{
  "n_layer": 14,
  "d_expert": 48,
  "balance_loss": 0.0034,
  "lr": 0.00454,
  "beta1": 0.95,
  "steps": 6083
}
Below are experts of layer 4 (counted from 0) of a mixture-of-experts language model. Rows are named gate (a neuron's input weights, with its number), up (a neuron's input weights, with its number), down (a neuron's output weights, with its number) and show model dimensions 0-127. Each number is 128 + 32 x the weight over its row's rms, rounded and kept within 0 to 255. Numbers have three digits each.
Before each expert's rows: a language model's description of what the expert responds to; "comes after" lists some tokens at least twice as common just before its tokens as in all text. This comes from a sample of Wikipedia text that the model never trained on. Tokens count by the router's weight.

# expert 9
Description: Commas, en dashes, hyphens and slashes between list items, place names, score or year ranges, e.g. Kobe, Hyogo; 1999–2000; 5–0.
comes after: "s", "3", "6", "4", "5", "7"
gate3:189125134106096117106080130095131196167177070132079131106151093149121129128170098158141103156104127133131142143182193134137135117126119140115089087074176111127138128161128150152106148098169145072082136098158158161149170147134090067136148099163136184127141113085105145149120146145128174093058126110151235095163095126140148115088116088127097135141119167142130121172112128157129168155242
up3:119132125150144159135101122141142170107088132084150171115084160127183152059156202157067161143144141120133152187125113166139053128097132155135092103026109158081133124148129088135075120106121089132118122150073087164155113172126197141143103142120189155144084070127125107098140175125154119078112131090113124104137076136077140170147120180129163158155139096086116137173085144150176154106113
down3:180117152117107125116121144161123149150029073042131147133084149114111133163119158089193127075150118091176154120123126098125163104121113148153143124111182125155077105128105113144111114130127135110062174163145163142074108139079106118141154097126116144153213157151186154177117169126073124093151109159118121210172188117122097110151070138093109124144159139094132139063110141168120087109120
gate4:162173134140176145075115115138128151190127099184157157138130149120148097098190140151154083096087086164142046102143121150143143212145134142114145066094137097094155152169135108110094125144128131114121119142097152178108076092110058152127132145153119104089156126157131109131112150217068094078124163162126143198165122161170151172096093145103103131133135055169084119163117122141154136093126
up4:159122121197150139135093066092120145152161094148105130103114140108130168182160116127147097131145128070158112146084189168143125103059128128126144131086155118120142084126138133008119103113166164129149123109103129140066140173046140165155125096156112089116114070119116197129136197126127140118119163101125150112101133122110089139151060122119119177135157155170098077141072137202156149123144
down4:132092119079155170129113147133131144124048145087189164121146149094104133149122124098103073124077108209142073119129069175100147138119076099185120128121104105185098095075138113175095152114123130164126094179113153118090127071148135188111114117098146163129151185142136105184076155130093123184112130142115132130133091130170134103089126190131124119124163199134166140166131079137190146111071
gate5:121111121131159161150095155146205136177086157122177165103056136176159124170123088153089117149098101142116103172157129037127063153115133107081091074117090117131130120154141124138117142136144120141097142181127142169176185137126151168118175197125197187086073142119153134119111142120099134086096128144131114156128133099097169126155061187121134156162185145080140106186122101122144131156151
up5:120119087141083083147129146077057148099149113123125108156135083157116152130137125085127124116097165082147111136135086217160081105158080205159155181156161178124095109121119133175075130106142120149153131150123134087147075139123107093149140091102184064149113115153188177117154162134225165116143136100133180153100099135135132113144137111168126100115082155143150141078141133130133188072178
down5:129146114088202135135141140121183131166127125105173171133148132101126171189126152111144157147128160145126116132108153061086180102072042160080149155106078103165084157125161120123148087134174157148127084098175087100070128081136090084122159128131077161160104203123113074111095070123133130161133129100117118136215164086171096155151146088117165135159100134136151114136113070132127109125121
gate6:146153078168145158158128128124119142133098065144163085190115170118124109149175087140117152133123189164076108163116087136195128116122146098114109104154128108136142122139152122155149116081135165183119122139124222143162197195083125156142093135096163071151127134140106102147129167119191206152087116082130158181181089134106097164143145155131109119101099144137104154151187106091132199097136
up6:103153141137079105100103136109139156066078173119167165050125083137100137159130086137136125124126091043178148103100168150123145099113167179210127149166163117147152127165137136090137135189108132104167156140134081128093035125134150131170110086149100147165080132107114138114111127115128066110145136095144101065108161057066125133099144136141170140167105149112155108147068127127080123166118
down6:146141074105098122129182101107123092130095139120172102089126154051121142153142099106182121182201068185103083162095068177158093136164106133108131107154123126093136068130101166144108142079113180166182133156132202115160154153153134177162127122140119151137172145169146155191107157148111129161081122076142135121113132101092080146153130092072104108092082120173085105118126121131118075127163
gate7:092091067136108096109106093125121105122164128100073092167124129124156165137145198116166157087137194143123090132151142196172067092148157092152160166105082097113124132133085120205167154127114143109056153105156117147167112122154172103162118102142088139132130168100079173138151095122148148159181150101181171120102142119145144176191132092082128089100160100111127123138147204110114099184108
up7:136171177110146127144121130143146137150058133144184111102134134110101073070147057141155114133131094104086157152093107129130188140117102159119093065152202144129157111141171107086114108106164145155175116114131125059088103172051106162152126124162181057122094116129135121119102149134099137134036109072095131135163129175114098066084135113155158208119094128117099148107149116144145148112111
down7:161132184123157109117094145147100150138131091207052122094162054176091137154149076098029161118138137103167136133132123135159052115112175071116152112119161134106184152163122080115141159133087089152102181176140142150187157138117088123139165125106103098118098110077125140129180133110068143102191128141162099116106111123109089176080134124102172107105168119143125107137136124148128175133166
gate8:072102059145145090113171149181205103138119138153056150104164182133086121126154126133127154146100100156145099158147131136153066040097131185104130121091061171146084091109124175114119172139136133134106088154108143140149141116154139127080157194093121187153134155153144130097145138164135162122116054170141158133136133138139109109160089105202166105138147105142078115111145155147124064119083
up8:150160155131146145131111129124091085122128133107124156110089113107153129153108139093126105155204166163174229129089124165026109129162116077149152146106152149110175134171122091145105112084114132161121145116137146185111096131087126149111147049110130124123127149106104136146117116043089060105191159088120115103095107107142089116080117153098115116106084140098167094096105179064076164102112
down8:117118092121139161139128112100128124117137116167089148117163153185179161147107093124068088131162108120191205105124120099164154141157081164113125113185089168059141132152103153035166147113076095123083140178131162126122132101097113154123137140154160109136062100096135151149119103104033146097150145115132120132110104094090094131129090153185166103111080138134150157158199168148105116194136
gate9:161151152143116133150135104146104137133094144116094171133108144141116184093138101100118101153175127098150193161137137202153185150141115071127121100110125151111149138099115128164168077169070140097135190128118151139063180157114127154181095154168097139065141132164150149134124097166103130130108109070066109145107105170194120131130187096077111128086055111173147079111148113062139113113196
up9:125169172129085094055131151130152143166110105063143063155151119103131141123139135086138200143100144131128093139174192061149142112130105156205161140122128072155144115169134154112101124079159099150131083121185047174180123088156149137089178112069131137192153123121122127098155152099179166156067122100177137108122140130108136091108071146103128128122164122094127135105087158142112091099128
down9:095193133101145174118143139190084122118102074117200098094111167105162102137120144082080122147135125155160141175158081138132171145091103121130117141092155175162132121104134139089117148064085106123130140081161165141137125121145158180111154105107112183118097066204125133144119155132150150130202130110109083108107102120112151169154124148094125184134106120039107084079141203110106067128164
gate10:108106147090089148133134189082062086148137161069155127049113146092151134139123128085092087170099119089130141138166119152140153132107076099082178102196131139130132172156180121180088097121108159132185111141145146122161185146126211092144046118133120125123139129147115141110111101133124144109141128144107132156177126134106156043150058081187160097111176151135139164097121075135130110114120
up10:105121118152113099131103126101117153118118086151131149140137131141155120160161221151112133117167187190119138036140085118126113122111110133216114172076155181139145164105110106170131112167059081135059155146139085142118119032116091161120150128074121165128140104123143164156141192111120136152138141089169106136119102122179151127167177152092139142141121135056104131143153190130126111085146
down10:084164064135146126102135198091191157147121119091106103146079117129191138176139166168170145161138126143078141085125142115127102125147074171114099092208114130121160084075160120147122092142165124132156119146058120095140153144120140120099083105121117144094055097117136078163093068094147129146129141149125121094147177129138081135097196152039140150127140138165147182130126177169121146091140
gate11:158119144118169154084137166102153101153077124156176128125140094179121159139055143107130089153156145116117131157143141100131075126136133140131142183111095131197073165064141081124076121155081158112146156193069110096232151085158112138159167124114108120126141147080147103161097094177171159119193115126167132095154148149104127060137103088096126135147141113082138078161179098136104145105131
up11:142092173084166159119090128165178109131109088117146154102156132115137160140156150118109081203203162085183072142208041075126092122143102219107134151116093167119118118056162097122091148132098150122172113137128112131188102065143134161125122116114160131121068157107146132135185158141107136120171178166131130136164129129083160086123113107136175103153151131109122130141117110145159105107169
down11:112087073130141121115133168172181100108177100176112103189143123117173097127077118158134074159216123097000157119091134112117133141096103134167155086103173126090140107139121143147101129122080137120145142163145090098115118175042122083107124180163121093103152140159172129100128131120131081145093179154152166094146139118146164096111126115106104152115123113120137201128156127139142194136116
gate12:161111132120069143084158161151112105102176153100095042106121137075111102078138186081108101082111098141125134131136140134147098098141137111149138123087062062166125120154122079177153106164153148115104153140175179135167122075131127097108182153138141184113155119089093105130124208083161135156109106149171100172153168117155142140166125068182104088128122098163141125140166200125067112110120
up12:164107172108101156110130181118131117164158129139123041122125166058162167146211152152119129114071163148154109124162155132143137167092120154146097120091116132139120158147106149154180109041156178138167151096203159138169138135081122103139128125103160075092164147144117084137118203150201140153082160127149126185145086135112138129192145132123150114149093126091104092139189099118140166105137
down12:163142064114114099186186146076108111149173151139084123173128072128141091125163130135137133121093112106000137140159226117096113105139165113145105162147113099128133069113146143148146159116150133136147171140132154125139148131099151127070071102147156079125191119088117155088128104132187105171119088077154120089114164067165120136122166100124095141120120158095147140139132084138121181156172
gate13:129078079180143157079053118131142167217090133061133103153093114135147095147142100102132159141080084108165127132160149134093152092109096119096123072123127133156124164125112089109103068139198169076209168121084122153135113127162118161159105161141174197131126148187205131173126132098151137129126129125159162160164100146103097145113168117137115098090120142156122136169104124176098122168154
up13:106053080170140113100098097147163153162119129070181107149104105115119095152122098119143135176135129111112141150148166154134160068119080110062153049140123107153135159110156157128102092149201163071198183129122144128152143082112111158132076164105149194138139122148193125180082118098101204177097147148134173132194087141142114131106127133105135155118103135183121110134084104161125143133141
down13:151156116155115109178153159140088139109183179122092138171146132058126079203154106098168116135131143073138121175076124175157106078070104102103099065160157087121118135132128147160103088126161111097148160144121166111128181158071109064090157191103100138135123127171171164152150138150153127173080158107090148126149073169162077129181087139100119082128076113122150128149101129119127080117147
gate14:140095110108185142068155191143077141117118105146107094146063155098115109091083097180137131134115132120144090095163099127133206095162131179048159108113156133066120128147171147116105099158119150097156093132133175114111152103181115150084109130150144164176185113140088131137120158108126118137203114184165123135184129072174137136107125141138084121097165077110089099069120094147123108082074
up14:138075139158194139055134164118109150117138169196114160120092131131102098129096157215125111106116123119186101148203145128163223114132140191102134066169137147094122145116165173101117125100127177107171149112147142165105155106112108139112094141122166107131171093171156174122131092151139079100162123188163139119131195098126170110181113151101070123118146139101089116105121137150153099125078
down14:154106168122110107125107134119139084084084145163126171140109191176167132085106171165120156186144086089138140114176149085087138173113108145215141141164107148132126089125101178154104066102151154174164117124145132148131096103050144143115086108096149167147141066130154152105186101129110100132136116183164115064129156126167095095108084178082171087131145159106135114100115052083135123106141
gate15:126135121117121147121172178105074084153111141110124143138114141148100145082111181100085110156180164069139131164145139137177156122090034167059111204122115202138095124106147094114057143139143166117161092179137121095083140099153204107138130124141116089152139158128175160123141091119114186086185119133101125092155122152140148071155104081125153131127145159123169119113112073127080158129171
up15:101147129129104123151050086161149132086146147166146080152133085039168121130128087136143155080138134105098108139100081093121120082133155099181125074114101098082163109157172103157222118149121111152092138045123118098185095125102055142171080138121157092134118140166068144123143145148170088172045171136096110122134154105106119131113116125157162121160114109139068137100110140120145120125136
down15:145122120150074089105206141156153105103067145118110095130124057135176142119086134138131156148137097112132121161170146157148081158154124082086080189190141190144156072142135053116100135112152172131119079103118186150125128081222174117121149093107101091137128117094141136157136164119146120097139129139166095058166052161109128149142141100121112091120140102119138148130151195085119146123160
gate16:125129121141135120146164117168144197158085149144103144090123089106095093129095163144079114126080187093166094173181124086207099110141179163126121106077116137143113161156101148108073178127105134121139122153085177127144163067135115105096099088130148097137116156164146155101199143133094145064119126133112116087134163138060142177175201116154137095106069098110153131193119139161131172168143
up16:144145083130172095089167106132104192184069137145100125150152132076115090158102146180102114100117160155142088149218110078206140071112164165125138120084090080141159160139107148134108159162161110124131150113084169162128154069135153114114078089174113094171157166142159150124163164171109145121148125105135140057143134121141115153122146138119079109095118123149147109215105105150093119191100
down16:097138114162155084145184072130151151103141141131143106113157120139148077132112118147128145081098168111161132128104143153163120219078127105148147144134225099149086124082193096096173094166151199078125173167100102130127117142075154120148121163093106087207159137114091127118128127113079096091139126165143162174120069119162149123117181130082134080140147094160113096073119136116105106074129
gate17:097092101108101128170158120133118153158073182125166096154045096112124081142061129094141152188107090153172162119138155114170109143124111130115106162175139120108171144053128158182149121131129201126123143114081129092083080156169138129128118155073168116130199125162069138112174082076091109135128104128152107123167140146164121077161096092143148118101170146166202109075143139111116117136156
up17:177142189162138171110180136108121144064115098097086098098154130143151163115079103150145075145114124134087179122029133154051149137084147067151164144131131180063127134130136144115161125160098123121138113138148132137116190139168096173128089122098076153115170113127132108100121128131065122142156155154120093165123097152160100114132113129104179205126110078121085142178036105152131116124147
down17:126124138086164081110125180103137128039099148080129119118166153173183157134093090166106129153113180123115098219109157152050103100146157078130143151114098160095085140129150135166113164154164124095090140111164116119093136129202157158087146072112075173095156127136103093104151077105114091149143139124113109145116128150108123156199091141137208157153152131135126166108060095115128122117161
gate18:152092074096144111134162156193124142193084104118069093124152145143154157163107088163170142131191125130093102105072145089144119082110072105165137139118115087149120189132135103079116163136154143154166181138092139176148149094150161170173124154129125189163113121122161113172061169136188117101130142154129084101127059100129137121088169167133139140131114138161176128126174093131190056120111
up18:102137179140140140154145090118097154102142145086173156100116148125076116129159125107112131110108117115126143143218105154104145197188181152052094079167133144096146061113160149167122108101075108135064147152196122075087115168084096107107138120157116075097102115096148123096180086163105109140148120084097155076051156117100128166128114153103110170095144115119070148130133148113102181142120
down18:113144126156075115145122160112139116065145089194100180122152101096158108148161109108140134096134121172164146098150193133127107163126180186096129111160181122042134128123132150059108081100181095119121100092165161130087077210172143170094159096092167118073173089145143159134146064119135122153149156143139162113102131106143075124143104100175138083103121135103075114117113193135125144128099
gate19:152074114116117163131143085135133121130106131073120095136180122098092136128120111152115159167107150072113127128126196187167150091127146120104123139096118131119137175166132118210136121085146166120128190092189118178163127160137119067133144156194123099188152149135113138095124155143210210069179180149139132161095125110140185156126070052137134099152102123148145155143177116153136118141102
up19:097202115132148124114101139136108169149106131164142134131090103171168099143108147113130121088099099217152136144137032084083109210152097118121122089144100104133119114085093118066093184184145088127136073149058147106080098079144100169117139095080134168071119115116137106168145105136081103125113073142142134121135098175090075138117173196120120168150141127113135084137112137145122142127152
down19:132173119177145182105111191118099169120144145160076075112119042129143085144104112130125128116160152126089111094145092137119157118159163051028127121098115097186123125105133112171146144115144118152175122143109134152105112134190064080128149104140146089089166146128126146114115103149165176119198135099115144096093102142133136115152100138151127124138122071088168117229148148091096161142184